{
  "n_layer": 14,
  "activation": "squared_relu",
  "normalize_top_k": false,
  "router_z_loss": 0.001,
  "lr_router": 0.000437,
  "optimizer": "adamw",
  "lr": 0.00128,
  "batch_tokens": 65536,
  "steps": 5942
}
Below are experts of layer 10 (counted from 0) of a mixture-of-experts language model. Rows are named router (the router's row for the expert), up (a neuron's input weights, with its number), down (a neuron's output weights, with its number) and show model dimensions 0-127. Each number is 128 + 32 x the weight over its row's rms, rounded and kept within 0 to 255. Numbers have three digits each.
After each expert's rows: "gets" lists some tokens that make up at least twice as much of what it gets as of all text. This comes from a sample of Wikipedia text that the model never trained on. Tokens count by the router's weight.

# expert 17
router:133126214137114134136138126149129121127115179138217085102178155142117133133129125113111145158125134108056123157123128143095116128125129223107139151149222157119132125132147142106119155131127101098133127124103012046163151130134108135120100099157138101123119128140091139114118235126140131127115148127102111118134109163140190077094142116126119160127129133125150007129117028125125129122081
up5:121173165157150147085179153076169170126132139149168163109132142107170160038083113165152158149137169130159146146189124150173109180155143156110097114117153075072118153216115148139138106155074137185153129110103126124118120050093200132161163140122142175151137192165150148196096107162124105136165141115176113087173083168081139121066112103097116119185143110113119170095149115122063066130163
down5:102033114109109154155118076151139182186098113112139074161126161133075119135106140156116127134113135098117086143050158119124087132102106152096196114138197120117117096166092164162156104122092090106127133193107136156145103177153049119105168132165157056107136091160141128126129156077127166186131035132077132156146096139136155101148158124140125135116122102144156110104090083084075179148135
up6:149134141132128170123082156097135150134137102186093115140185122177076131140160137110110129106135123121155082119099163091127094138120162121079146132168091176104128117098152097127140116141199152145143058116174178143106110153139120121106110086170093110149164106128085082150168147106165144127093126164091133096076126107136156096163152126139147118129099174107126087125107134102099174073140
down6:069121074088141149142146142116107151071112089149152161092186094150152162164122154124064105159115129138110077159156135116120118138154139141104113084088139126127122150139082154141131106113170078126161127151090168110114142135124072083170059117112126171108120117133128121153140146128114202148093163110136085075131130127177169148068176185159126119131174156120190076117180175145115154199126
up7:158069107159059124149145096157121120156187068138064124153167142140110151175169109119105107131102113112113134108156125114094161099078132116116178036120158167150117099127132052062206124064144183126124162156160120099169130141148106160129092165163155178134148157138111100149088148142099233165121133120141107169182126054137127140130114074155113140064136119148109106094099100104099165136084
down7:136107122170109129186179094136109151187111127143159115068118102133090111162098139084099108188154093076078119140106122132112141117102147125161146063147170145117117103147105091134159135100186096152137104084124157143109196125141123172138107081190104108147152131160134123140153168168096135164141098103107132122116128129116149157122154105136076152167151085152161150108072149143099134097125
gets: " |", ";", "|", " with", " MF", " was"

# expert 45
router:146121145095132075120128142139110114167129147097134095098083098162137130124122085165107119120095120133047142095123125135114117128130140089122126171127229133133129126105117111158072087124116150115126132136144163000101107129132126186101109202145127134137146144148159121128119153121113126142075128159118114153139133194139143121114140153137228071122066149136093119100126081093126160108116
up4:112150101100153135102194146136141134114156125158164124186117169177116119109083105132134169092164157149147197123127177140069187170113119076080109091119129160153202153106163172149096127100120165089078150081085153127146139138121121102130196079154137140091122196134127131117087144143168129066104140145119134090152133118153080108114098123108163181051145094118129187145107100133126142216167
down4:099110121107125147126089113131186075186132111133141094085143100124108153156045136126109158143145158108118091110033135118126152137126118157067130216169180080143131105232129165091125142105134160165109122141109133121072164136114038070121155198146099081133174149109108123077170185092149167202066089115106138078119058141173131114114123153119153083153131116158097060127098112105073167115184
up5:162099082111144127131152135087117055211112126159163177102130132128116093099109093166089157082085089108133098159136141129131171122064136055141108101142119099150137130148154154138181187080223161085059156108112119143191136103173124149135135122166133102144127167108089101044119134103183142097122133173147164121111131156160087146099113128165170141108176146140135150110111138069126132136156
down5:129119100161139118123089113146146085170110107133129111080172135139076130126081125105119097142142182105148106147090158107089126082111116165102132181128139105126106105212115161101112134139168129147153105147095150110108135128123038063095181170155131080114212067058143113112154152063120122182107164150109115118135081136145128103089117150171101102158129085136088092109121113124101154090230
up6:166102106145086120157103108109127091150151121116083159145093110101130200137111170131075084092119129123147115150116132122045115078154121136059161129137163135139069129056060087151115166098150106151096114135137166147178134120220116138099110137116132088174105095133147125157125172117120187148148081180135130161145147146121146161131123147101131130186122125101109121140121097100163141108197
down6:151143142144139114122155183076136161085111133136132099125163050168129154147168128113156176145108155128155129117127132064179136113130120166147134114172125100089093160092095148125119130077109071136113094149137106200155140047180115112160100132117132119152189127129129168144162224141020169079136149112133155160129192211225126159118118159128084143141080133117098133124122088127212144102091
gets: " of", ")", " in", " and", " for", " as"

# expert 43
router:113106180087138113139127120127143127118125132140084092191096161159119124126125000118116114126097101148134104068119130145116122130121128045112129150127249151137109118113119114137090130118119131115113124121114116080167116128121123125123142103146137117050131182123133140124121183105121135110118104121122121113121126115146172134145145159131195157134018122126128114130112113128121142147119
up4:134177186132120152130051147106115161156175184171133126144089136111068180161174107142088120112136090149146109104185179142135130143089161115152118134094118086142108132152133094094122147118115132162156135214134097120164106106155129127173124138107159139161204174158079101168118155194157148087162127157137079130168113113177165121088151106103131159164127133179133179143146140095133131102148
down4:181076109095118130165082108162148110207073102076089117150119103142126103128118131182162138172088146120135137119041126013140123120187142145117113092126164137118149109101101132190124123116112100116115131164082088100140191193118082098137094168158124072102144138163109082153137142146091172203163125105107125098079095081143086127119135095150150128149112085131107138115100101125141155133165
up5:174134143137089088135144096122139092108134157174143125113144169111103075150104114067113149139137104081108131114138110134171101076136086087096158098171139165126097084110095125116119095105172131143085157139163071081164126209165027133139112132131112165155111166120152157129146116122139128156094116147093144138135140131141130132118158183138108171052177167229109124145115143059150164178151
down5:090119115130124123086158132080114154135162086087122149161159130118102088182131114096190152106088163103122087170075132156172141126163138098139155121123148104105176171171077146162118150126062149140146134133129121156101182125153181134182135165067140123127075164142133107122111066129083123173116118078127166147120138071180100137124088165114120148098119133142119108108134141103116180138067
up6:129121104108140067179073169142150066089086117093146136056113130178114128118159099074157112127160121116122128175120144106088120056106155103101146126165125120182126160138139105112112146127216127104154036116109110124136134090159058130102085106172060110153117121066109110120116165031074131107108097095112115163135104107092132128125106106151153125079151144120110059172060156117147194116129
down6:101114165116110097172129132165096160113142155131075145096116068136095147182094165192112150126107126127095178128095096124163125099171113134153104073121174102113104177109155118158105103098144111106093141209165148115117104159081129115132126102116120100080115172141195083128080053102106168124160134143151118133109053120160126104118051135098108123122155129140108074114096037123119128120101
gets: " was", "s", " were", " and", " been", " which"

# expert 29
router:117126050141129144140150208135124133141125164129113049147104154137134082145146109173111131084102106092003117134148121140121129127135125134103139193137250126120120138119116125150133127125129128126133125133135136073170168122122135138116119171150127129136059220135182108089136194123129140123096140136125099132127131201143111148119134138132121124123088163141136164128120071127121126110206
up4:138067148175137033166134127114090130146105131142167082177147126215123097182111128119128100094116128139141120150064147128139136072082091197143139133130110121116093121120153095150107114076136171088102095090091117180117100153137111116142067132170093123092148080128183168156156132125155183143106124179122102159133121133149117184140143170129137176115100167151109126091124153167142195120109
down4:142122161126162108159084167152123119135105138176146131180152076108107156115106163154095094145104131139102117113067149138117126115118123066114141075141167150155058068092145151137132095107153113096106121154122077125194114163135085108132148102174117060151082128208071032116143123131145179195154030094110035131100126096190174114128118162115100174163073112180155161113141073123103150130132
up5:136135096124127081135129114187104105094128150138153145189094085097043156155109140160190173195170093130106107181127000118089116058160113086125147109102152125135137160092100153100151124120143139125185134077131140194073145111084142052136100111152120150041150086148091135091155109116143107148046137137128140147091177171120149142097096164188158110144157162091121085143089117144130116094161
down5:128113119118166171191101184155115070108158100112115146135202073118115077117070095149092129138081177118078126101070207111098112145165163121101155160107210125168128155100097155081151078091097169141109119177098140117116107176147106109103160131173119084152112085140062040178159137133117132149147021124062110107133139077134169148119116139149106119052139135047094126115133119134109127147090
up6:127093127147127049143117137148133114097115178130133123078115124178117104073140178142051104150086123114150126132134105145113117100090069117122195065173146133149121120133170025062075147080097130127115102138140092080168110127150163130115150145141135104167103202119125097126103099069112130116120078142105220061147134145198097154121169134191120083128134131141112161154154117077130129057131
down6:141083049104160077148102116192131091109139128162102153135146091175121138103091147147133114105119132109125171122077158181117087153100090119130163129098157191136100121093098105131104108120140122105090137126101113131153162170141096105143130147169101123099129180112102134111131176123123149133213132097194121180118151108110118076171115136119126180158167145109157126202174078124101136109139
gets: "\n", " ", "|", " %", " —", " N"

# expert 39
router:121121140154129107116130085103162150140146091191092120180154107125122117130127090134126111092117145158106156043115138167133126103124113059117128069132141141133122119122123122153145090105136127121117135146119171101118136132130127076132154136148129118156137167126121123123135084130113113145133117144128145105124178135126107242135135158131132094123107149123094156120127200131126137086255
up1:092149113136081113115120133127175103079146171082173114137130113066136104177200111168133071118106070121158128123127120127172132089119111151168134144118128125095141169151163076143177103138121129119131108194093099126164125178118108096080091068173176168165157152165121101089136165121164104171105135103164093099125124077117157216124142144160094171162145159101077216149115099177153141180166
down1:150091085055130108184087133117104111158096104138119172122134107163109141155070158102109117109091180104125127092089191085121127096165118133116136101253162090099157141100200066127098075138120119070109159105085136150137115109195078112111137102148201095063089112161150117155088134196171120170128124118112133148135118086120155150171123179113122150165092134151134080103148157120080139097163
up2:094164194116134132108195073089098140111231142168118183160226090073125141041080105066142166101174187166099147148121146124130132189175172115135125124104076136101159157133084131158147069153118131118112137056103151101105090087131136129115121113112173142158071134133142101138133137157157091062173184113107087109204147161082137142101123128153112090120109088098101152129117159067136112168113
down2:167090110075127123131061171148141109182160114112105123166138096114142159148099140129136114111096123087092135084020156058129091076115152133117150105151216069074157124112106137154138122109111134098152142104072128102092160166142071091100163152191130044081136112130089112115114164125128139209105075162097127127123077117115135106132149154132119152140116149107156111138105094124086149129159
up3:150170096177120153117070151081129081117032096164104115135128140086151093121137154132172159133151136163136087113130102134133153109160098163165107154139137147132092143130118064123116121136122081117160176112136128161147140056101136125150103129129166089203205136095151162160145122141104070111130096144138123087161090100132130140103073111145135090104155218174162070122181139061143151066137
down3:109101177074147085159112109139095125166122112112138154145175074090126108153148113147174118079128146078124190083082153122148134102147075094148078145185156115160121123104100157096140091113130131161128125197124110070122197224149092143113122084191116072082106131145080092119041143064129113174121125135144166137067130140141176121142152079139163139161121139116119185119102127159091182113160
gets: "s", "'", " on", " his", " de", " her"

# expert 27
router:147138165118119125123130082104124139139131176137133118076084136135123198143135084152134121153134155155138119063133122186099132137117110097115127101132147149130124116120109110124137065115141172140126106129152148147148170138141118097108134226112127118090118173128085133140144125119128118135129130137132129100130164117133075157168122146125100126139225120131108147126128149123119128121195
up27:148074104143098124187092093136146129133107085113157154149197130107113126105149117128102119130109080130129067083146123104134184105138134102153147092122094113189157057100070168074084116133148072142169091149164141116163100117148091182118142124151140105108117207123135082154135146138067102126102139157123074125067177092171088146191135140124102106141087166192153147204132124073170128118180
down27:097133109156127111111154099136154119145177099123161109052136118147122162135200158037125122132069086105128159140148092126193117077111159140149119107141161156186173164090180107150149154096132075167105039177160084135099139157159114148128113124183091091083114124069167186081133090075069143125109121158145100114114047113091102083198170135129075139131123161132129114178105082065111141099083
up28:144106164062110107160158197164142108154176102113164046136162136129068115217151108117117125126089129103144061124165113078121086117081132145120130061179120156123165133107150104077118134113140114070107125113066115177153183088164112122158112093121118072146115163068078128118136170103120165157131108078113124129134133149162133188165130150143137119089089162125132082152144143111175177144096
down28:119153140185163186104149162162124124175142154155109121104107159131128094089128155118131111113176130153115121101116134083118089160161131106101100186139114197132063095145079105087107112128133173167089097094116127129106116115124090112175143119153097111088126117118140143112120148169182140176119139170152173166170103095099103159180128124112096159082120075087096160144148141147164119110112
up29:104153129191121141050162154147133160149141110094130117170133116131194104093119103175141168101135143164092093180134193125139159147161209190120144139138071110163068107138104125127090158171115079163094180103154121091120156183172162155105126197056150129144190130115114154159146140108134106104097117147174164115110133128087114127142102163147125136159149144108131138137135164136121099103106
down29:085079130152100089082114156157145135185163133122170105138101134095166126123114161084152106154132134089067164128030185151128109085110141157133093198149143129116132078116114090130144129100104144122128124138103155123148082145113025150158135096226166094158119125108168115131161165088129167198162062091152136155160035097127111088107145120151110128089124116179080153136136160127096114081089
gets: " |", " 1", " 0", ";", " km", " 2"

# expert 10
router:110127173163127118104140095133154138139112103139123065110185128112126125133126196119119121166127127169117142123133116143128130107116126232109140153137136122163127148130127103135057118125165133122126125144148119107153097129138112113115082180147130124069204093121052132111126156134141117141127113131126010061129157132116145124152140104131103088126136150126179076099123119100136126154116
up2:109124084124075097150108113131140163146128080095138131122053130097153093153144138152111190130077157106142105182012069136092072062055125121110117147158165156081152116140090103081145172124165121127083127127130133122190124125139101172134075135143145100115133168157165139113104135094109177190116117144134128142115120092142122101117167127128110151144076145131144096150092131139114152130178
down2:096063083167144151159112097131128126105149094108086107122130104142089070163146212124121114122104084146111107113115124118137097150146099148126092144064164112101113099070104169158092154115122159078143144166128093086069114129113093034135155067072103144138133132138137079126119154130138196108119133147093101146167104164119182118171131195100180114106154156103135139083100140139141171151149
up3:125172161089083189090144129120135114120166142070163106076097115071145125099079133090164184137078213103131113140097078069168170101104139163139126146129091116099133130118160089163142143149084075179160130126064174174101177091137147149147154103104139147117139088121135168068111103105208086131152149117116201171137096108105121208127164063105165136123133130094169144108121104152101155123060
down3:103053155071117097143115154065163140166151080108099177134152142151089129081094132106087144133098109168102091106062099158183119090170152137131111143104208106098141103169091141121139119172109071165124112141148159130160113230124074104197179136125054067105098139201125103105116109090128114201130118105118155116156123107077130070137124160126098101173091111154140147148116122145040133122077
up4:098119116121120116126114064155132062130134155145157134152096096116073110122132137109116089119183169124094106178084068093131132119074107046170083167147142137145116100136195141055153113123122154098119128125117130087171173118155077127089064128167117137114149090084098119021110140151130156134127126121158110150144119102099167173127119116085068097076184145154144147076093119040153117153141
down4:117129148094098151072136098123208089148196093196115116126112163167106167164127085149119090114151088141131136090133162097196099226127136115061133118102138165163138127106127143137148066148145053108118133142145128104094166165169073116161158125123163112130171165187144099100144134117089135151187138117154127160131065110111156122144099168164143076154125116154255117077163100077142083100146
gets: "s", "'", " and", " in", " or", "t"

# expert 9
router:122110159108092117121098078117133116149135181080144141125161185108126163140137096158152135146142142159111125102122110160110140130130104064095133117123149109117112122122137132121047146123127147122127080130167155084055093116156128115141140107118134117077096051142061137146116149127133127148094146115100074116120125120140157048113124115131108131129073128126152102130133255122134127031066
up3:164143144144083071129135150128146089112063120144115094166098073172050084108159168115099118111154101093128167152190165093088175094094128144130111121131162151150081086142142113096144110098136110064057158183173110125080161165125080124156146133102113127100161118127135074107140145147107213104161134112065106099155155124157171138148147194138160102101096146135157144157129114115070180114152
down3:057056132084168141142139119189128160078209146136107150121030108142131153158065173127086138114104143137102197084096166112149146167054181110145060102123141108117128095107137142138093060140185080126103111143091107158089065119150146091166091098135133122129152162124116143129137139112126144080157103140138083143095101098101161144098081144156137104155107123164145113127113159125094131141122
up4:116097094148113080157182145121116127135124119126138122159135113113142167119122118125081084150147087077108111126130073068091086115098168089090115140097097106095100107102142169142052162147154124067133127131125107127167133162162119124129139171170105119132151140067135098093095159086094211143134166194117134195159172111149120153134144129138054119118145087123101150135096138079182161192138
down4:090088105098106126083099076109091110102110097138083143177155140070119181136103063150196133169143153129133199154180163118137154123131163174228129096155139118087144164086138118108168145116118147115106120160136203115149122075141140106136142153162131093130116111157147151123120123117126096161085135149125130126164138141147111104115149127120099193118117158171084141158042155115132154154130
up5:154155170145105138104149164196140155147084135167082114094175082162154105199095171156119111170103096071145156104100081106138096056141088140119135059169194146125080112139107100088111112036109118116131122122177098157168119129130035127133098137160089116141093106122102120113068133121114115108112120118119123137153134103082147096171185171144090062074123202165116095142137104120143125128159
down5:105092081153097109139095116169123151101176152119085134135137116133041110124113148143149165092149159147126151125151104088140099141121119093088136057149133106102152092207170144151175056120172068140201137138106114131084123127158128158136154061113133161107114132100105131195111066154070110104125155150140106126123104120192137097142050235141143129156111140112104164146088171123183134111168
gets: " in", ";", ":", " May", " August", " June"

# expert 37
router:136127015125128117138130126101146133137131153121123136160082159135136098127145203146140125127118085159091108085135122122123116129125117112092127184132102157154114121128127113124126181105152169129117125123114142115171105134152123076121158188125131122118127108130140129119139060119130133130147147167130139128131141124125073255129116125133100114117162114125156201111126174121135139124110
up1:129113130104054095152143159134175102199188180150086101066108170137121142165163137152121135090094106153136120181137126121116088082095117137146161092146130125121164132166133144132126121133165134146155152143106132067137139191166094130135146108134093167170153197088098125123139113141096109154132102140127096093067138112098092118179115175074119107132150085119171104133181065099177111135164
down1:106096093132083170098130184114109127128086069122156124156130153122121127107078181119121113137145157155117121150166170104095137112117181112071154096137121151164100125152094132085140137101169122083149128071131112121129173131125123152136177128089113102150144092173168118138091168095177093126101171080090109134111164182099149111114153133102171152112118071112117199104202112154163168121096
up2:123106122075116163186107094102172109132086106161126120139128155140088106181106121087068115092057121115148109104094109045139126127060119163176182192152140228150114090070135159135140168080164134111089137123106126127100160145144087150161132153158136096144159180092191125121123144070142180110130136080094134159151091159150169088136161076130088072140134090118101129105118081131114123117118
down2:132075144150127103130131098123094132054172093138102144145114091107094087123116136169088099092161138148167172099108151129148150066142146113121090160176175094108109123133114107064159137131122099147158144161060155087134149176098081152159091123136176194073084081136114102131118152111218162103126151128173085153112123137124120013062142133117138132080072129124119151132094092138168105098129
up3:126190124087151103116160095106129146121157139132162134117133138148140076099104153157138101159100163141092155135183145172163138135160141161160124193147121103134111133131117176128089085157127167179164142135139091138112130119170130091167197171079104166143139159152093171142148081166161138112203079153154135067107083174128128100104141104135072102190075113095162183134125110083115108116047
down3:190101096182179155149079135132115129178132124150130128148133112137055138127107140144131122157109104196105113134022139090140075116098149115099181121132234159120107148100111104073128142159133118124129112163083139116150152202107027145157185127210107086135129164125190084103101093131101171189160068128076086102095083149146134091139143136129143105087116142130143147135084121117122138082160
gets: " (", "-", "–", "age", "f", "a"

# expert 7
router:121112146121147124139120230111151113143114195190121136093219143168125092145121155076143130118075074109131113058120092098138120120116137142147139183130200128147129111129149117109088153124142106120118124121122056188158127130127112067137107086145131128134075178122070123127104141125139153127139089120135104159126182114131155112155116144134090135107145140154189102149139167144145120113048
up4:161164121057194145156151090103183141166100078119116141163099156115136103136106102102154039165081155145146140100135102134141137163156123173195087096130134126147180135110158141121109137106136124166214156187138144114127131171122129065166113131128150162079161174155093117066098156146168141180105111104160132094142131135129091185095134215146153149123179154106153113206120166138064111084152
down4:121094120156147158134119148183124175140155146183123126141111099111117140105103133108129135128082180119101155116061196109182102099088130131081114105131255177118131094105058128190135137110116131117137151164070129103094160166128048108099122104220126058114112140168113094116127139098097175194144067112162138124089097132167124114144136103149106114111154107157119172088123118079123139095120
up5:117092053111146112136168133111165149200119087112147128105023130117094157063129091189118122142127169104130099175149105114130121076079118097138118141180127145115141103127126141167126106131168094098112088141109088169133158150125124124116147153157168122110089085133116121094089115141120130139100173152070074132160178170145097107129166122118102162133122108149100096128129158066104159126091
down5:145120104098116126121148124105117156122128107140151082057098151132145091158166190142120107165161040166154105093132178115210143075129191179151111090107108125172121165078175126121111173075137106109130098145107124149102095085141218101121154122131146111101136179137114120082088136101122109137146182106174169112118099151106096198147107163156139120138163174093114158136069114176135084108140
up6:112117103093118119119116081106167140157106073154128135140087078140120111165123141112149126127096132154242137083127081144139100130101161059153152149150097110165141129094147109123118123128148134120053123139081169088127163154125079144133066184113124095135124093077163102094135129120039108155099110123120160140091151094163143121156142112137117147054125132123084120145181133036138159121085
down6:150136139055158132128127090092146109113138091142179152084122111125087139110130070093097104145144155167123066116197157092124150166091105095170109151119165161156142053113087152105187135130094134126200111155164195106176158158112134073090051188132161131097164125075169132148106168114089176148139138107162120165104130149148132139096061127099109146113150124119152161193122158122166124083127
gets: ".", "s", " and", " that", "'", " but"

# expert 12
router:151121125075137126128132105110132130136136108153132148126169137139121108136116050145108104145125106161111095141106099130129113126121117114192135155140099099126106099118157115142111154124115096119117115129144157233139092134140102122122132163116111137106162040125157123129140171119101144125109124120123119169118139067122167082169140136132097175114168150137159098143095182113134113107035
up7:153106142149156053141164151138150122138067146118065119171074127099128067137166129136128119130109108207132091116096133070067145106105137110143170141150171130152144084116191153127115164120132089105134139159255051100184119143113139087091065118154114116109139149112103115071102164111148163180097092136121072129147191098139162078196168119145129139156168153179109101086147099085161166153128
down7:154108137160175101186126081127125037095142133151160136145114077140140119165141122135191165139124218112119171142117111166170124145172109107143144163171110088111127148194125105128154117093134086149121089125115118148069113123054092178159095146046106116164110113159128072152122107147130178148119075111147087125179087099117195163163142087145069133162101140164125153110118117111136063101114
up8:114172148137074106192130118082110147111090170158126162114057102122126149126168182082137147136104067131086159164108082139158139132135090121127114174106141153134135046158126153111134180152141170114132081148132164104144179122146089188049129183121119093158142171080072121097131146119117175169094155139131109099107140132176100140135132136144100081159159033140138108127155071126132161141092
down8:140110141155109132106145122162116131083190169085110147157154081084178152181120153080126139110146095155113068140170140123088115084089132108140106110093166149098125199091113117114148084114073160088180116063103164142146159123106152113175146149123138153064082166135116132137110099121141128164154147173064111115158160149139173130163150105140062088145106072113122161134162130157093154125103
up9:125119143153105129181115144102111097156086170103181190165129157142114065165134167120107085172058135149165123182125082092125103102089173060141174102139115152145128123126152121116117118070174067065157089167126142119165153140138091151140094177144118120186129162069164136114107176086116123084109112169113126098129128140110075134185102137178102115118155091182108094096129163125153119179167
down9:061129131084116087155150127172178145138136041118108128121154116092124161114165176141104136103137108135091093147162147101115123125105166137093068108159129144136144144144157195109099107163092065116146109108096213140163086146127134050125184137109143137123161142083146161168136154157097126175087120123147095077103135168104197142120166162194149064142103118106148129131137145118105117154186
gets: " the", " a", " The", " and", " for", " in"

# expert 8
router:127119083177142105125104137081143134127108112161142043115148120149129145132141085174127125098106111125099128075133129153118118114118149019100121165128167152146126131117133111107137089105124146121136122121112136144123096136121119127142121194141122142064112128119107122135132052140116121144148088129111115130108143141115194080116126116130092103136122132137137127130122085122124132255142
up7:129104092172143202078123138138146183030107085124099167168116153133104104108069129207115130097092180107133095098189094154120091152139142140103129161099128089080126162173111153113087129110097052169169154104165107090152152115125088106150103154101141144129096151121092141135113125136116129115145090086123127142113120125076184128076077121102159129154164142112138079142136100103113102145132
down7:149134154162127106131091113100137081191097153111093163145104142129154149139097100102110149169077131083030146167017137063175137175115113132106151117164157119108098129110145131154098128124100149116111119144121099111142122155136022109124112117189112077149126182113120122120157099150117137255166129084113115155071130122139111090137165154105143129147165172140190156143137171127106100149154
up8:178105117144092126178146116121103122166117121147127114129118079155072177111063115132113112201101114112105143136120140064075076144077060146109122098142129157168099121074158069151045162154124112102129125046132130111137116092154138099062194160129158112127144090135126055123115139061123117146135141153116107140122137132169204147139162209147147153060147100135067132176112118167126155087090
down8:136149093204143120100134062178166097169133098136096133108121139145125159154034091104133140145116169174074124119067137103140200113187147147152152162191104115096129076109122128130130141075107153145116055162071161115130151103122104098112184138149151129142143116166157152141161125173155144154126094133095103107161126107126128147194086075110137153139161098106060143123085219080062123142117
up9:141156179109161064105097121153175054116085128173096115120097109190128141126104100122082130132141139061106078143113088129125135155146134142111138141111151067099162129103174152068178142115128119096136087125144148102168205085153124152162116130179078127133136156102161132097143075173180157177130169103135120087160110137128118143129093173161124105166058142127119131055111140180126128131138
down9:143123117137124107124124112146114089161100091113123099139082171142103129143088098057101074120044131080049166127083160103140144100169122124141143142145196108108139165113131112160097145105130121097160127125124104105157168116110075152117112124230151072169136181138172157093135061151126112235143123099132134080115107101166094108137193181149150125183086134152111123145099184149064107142152
gets: " 0", " 1", " ", " 3", "a", "ia"

# expert 42
router:128123177126134125145132174164133136149111138213135113140255110151137100129124113120132116129113137103056128140126117146121126136104125199150132240123204113136123137125141123090080143121140111131127106131167063142146134138128128108114111094138121130121144146128045128124124131145130120133096101148112100216130123089114138116150136120129092160109149139126161040140108146114131133146121
up4:142125107107077106179116169094209151185105098085101098117156124158075134156145138146182074134105103065138130128116175056119127095136106136101170123112136110165162116057174124125129134100175121094134128166101168121154152132202137165128136164164161164128110089094099085121091126108185134135105114191083120156097216096207169075111143087157151115121105127163151117148120144138127112101108
down4:184100103095083147151091140135105051126104180120123090113127084101110153136102137173127109185118115105123170099173175118142085124127098102156118137148144126150102080098125115115172112060145128089124189143112088146168135136101064161137115146141174129194147099114151161144142157156141162128131080045137109164214064110136165116127138126158101160147173137131159094144028118142105140083107
up5:131120149112099120132149133110132127107155111145150156162116124150074090121098171091080123131124101075124111144061088145116059059109075146115175101179073136150086175119181169120141127125138143130111123080147114148117173192144138154121078116164072087104085143173084134103082155121129202126076112136143097137140126161202129139197145130148068147114149123174113107084020125080142173109122
down5:117212102070126151106131093089172130131134149136105115127131142122170148064124126134182151110177167101095112133143130150102104125143066130122100172160154128144155147149140123168173128055117102129170104086132172198125144095122176064145152194159126125160133125178170221122139175130133143136136106110126143086113161115114160137067168107127096147151082150084119151176044086141104126128129
up6:107146150131152163134150133078131169092147091133121135108147090071124106079103120166142177102130133098114139167156131124172153125178135132126128162093118106122182161169152143101110143114117141128110158091109149154077108123085166169145097061136168194114142053184068121131169137135082094142123120119100078088143110183052166155112110116052131092164114114125150110148146153145127118122135
down6:080096090149137121182112115148122147163109094167116130171150055165063143206111136149111086107118133087088184132059140100157069104074124081098127108187189143098117120124149168139160146097123111110133141134108105138117130142129031079145081132165111023154113120091163116140136141085107135199151087172160185158134051086096151146142149135112098105108180161135148122148095093104075130130150
gets: ".", " he", " He", " but", " to", " was"

# expert 26
router:156123099141147124136077120136129114153089150108138094134254121129129152115150223104126133131110073055116181092125062104124140138134117182139135120127183137127117132133144107120115142125154106124128116131116118191184129148139093084127092069155115102113094030115040127123125183126116121161163137135120104088127145107113134098145144118127073097127107159135143000149149113128144119148060
up4:078195129143125128150139112160079103146172138173141083085139151161138139122144120084097098143122139097103112167114125123139154129159151139121106081209115084145123110191186135108123189168186046128126125148100134122126110141119123140176091148105125117119115135147109182194178142115092160096097135163110094084116110141176088134130159148137139143173079170150068128133142108127120162209153
down4:148130149132154151178100091179156134171138108137127129165113097111126084142092117103162144147119145121099128126072104121136110119142144112113139150135228126112140055141073102103108152123170138148086150141112109081135131156144034084137083077170114056132137111097121112124102084112141112178150092161115151064075119099146093107068131143148117172138155203080087153119098100115115159095157
up5:139112140146112118192081122136161114130061126078137099156134079114086116169129181113107090113154131135099138119110098083071042091060125075107130093155149157104170077090136126083112126055123108116205145126157115084144142186141110185098130118108122139219127181135172148138090178102093177149125116136119062170118177151148157106097083113141137142084062086130130111151143122107169134154132
down5:107066099131143116124110099166091146096131061124101136106169105117104118194100128154083104120118069057138155154150141150084120087093198142127139074135140141120153075195119128126090092078174117116101104161168112089093093146127097100161157144119145114135106147146165109176135041103171163152128145102101128111152084134171116095175048136143155116091128125148096126151023109140063132152187
up6:105111102123160122088115098102117120197104123141154105094195142119182139087092114173189147133104133117150131135145143150166182150142185111100123132115102106107191131153044134158103118131123115150178184109074160116124064112132163117123091081064127164114120129151114126134110103157166129143109138128179133138138134151088083170150132122110101189112073144105163140071128176135080129132134
down6:167075150170108137194132102154150086210104125137133105144137095147129107128111126135114135113120133122088115133000117146106109083134108121115070138141252135138172049155112114120109139117140096113092088145098113100122157137140031105102155074154111052139117120100137095113123133135118155255168106129101129118081111089117104130143122136134178129095166115140094159117095087106103136145137
gets: "\n", "-", "|", " /", ":", " ("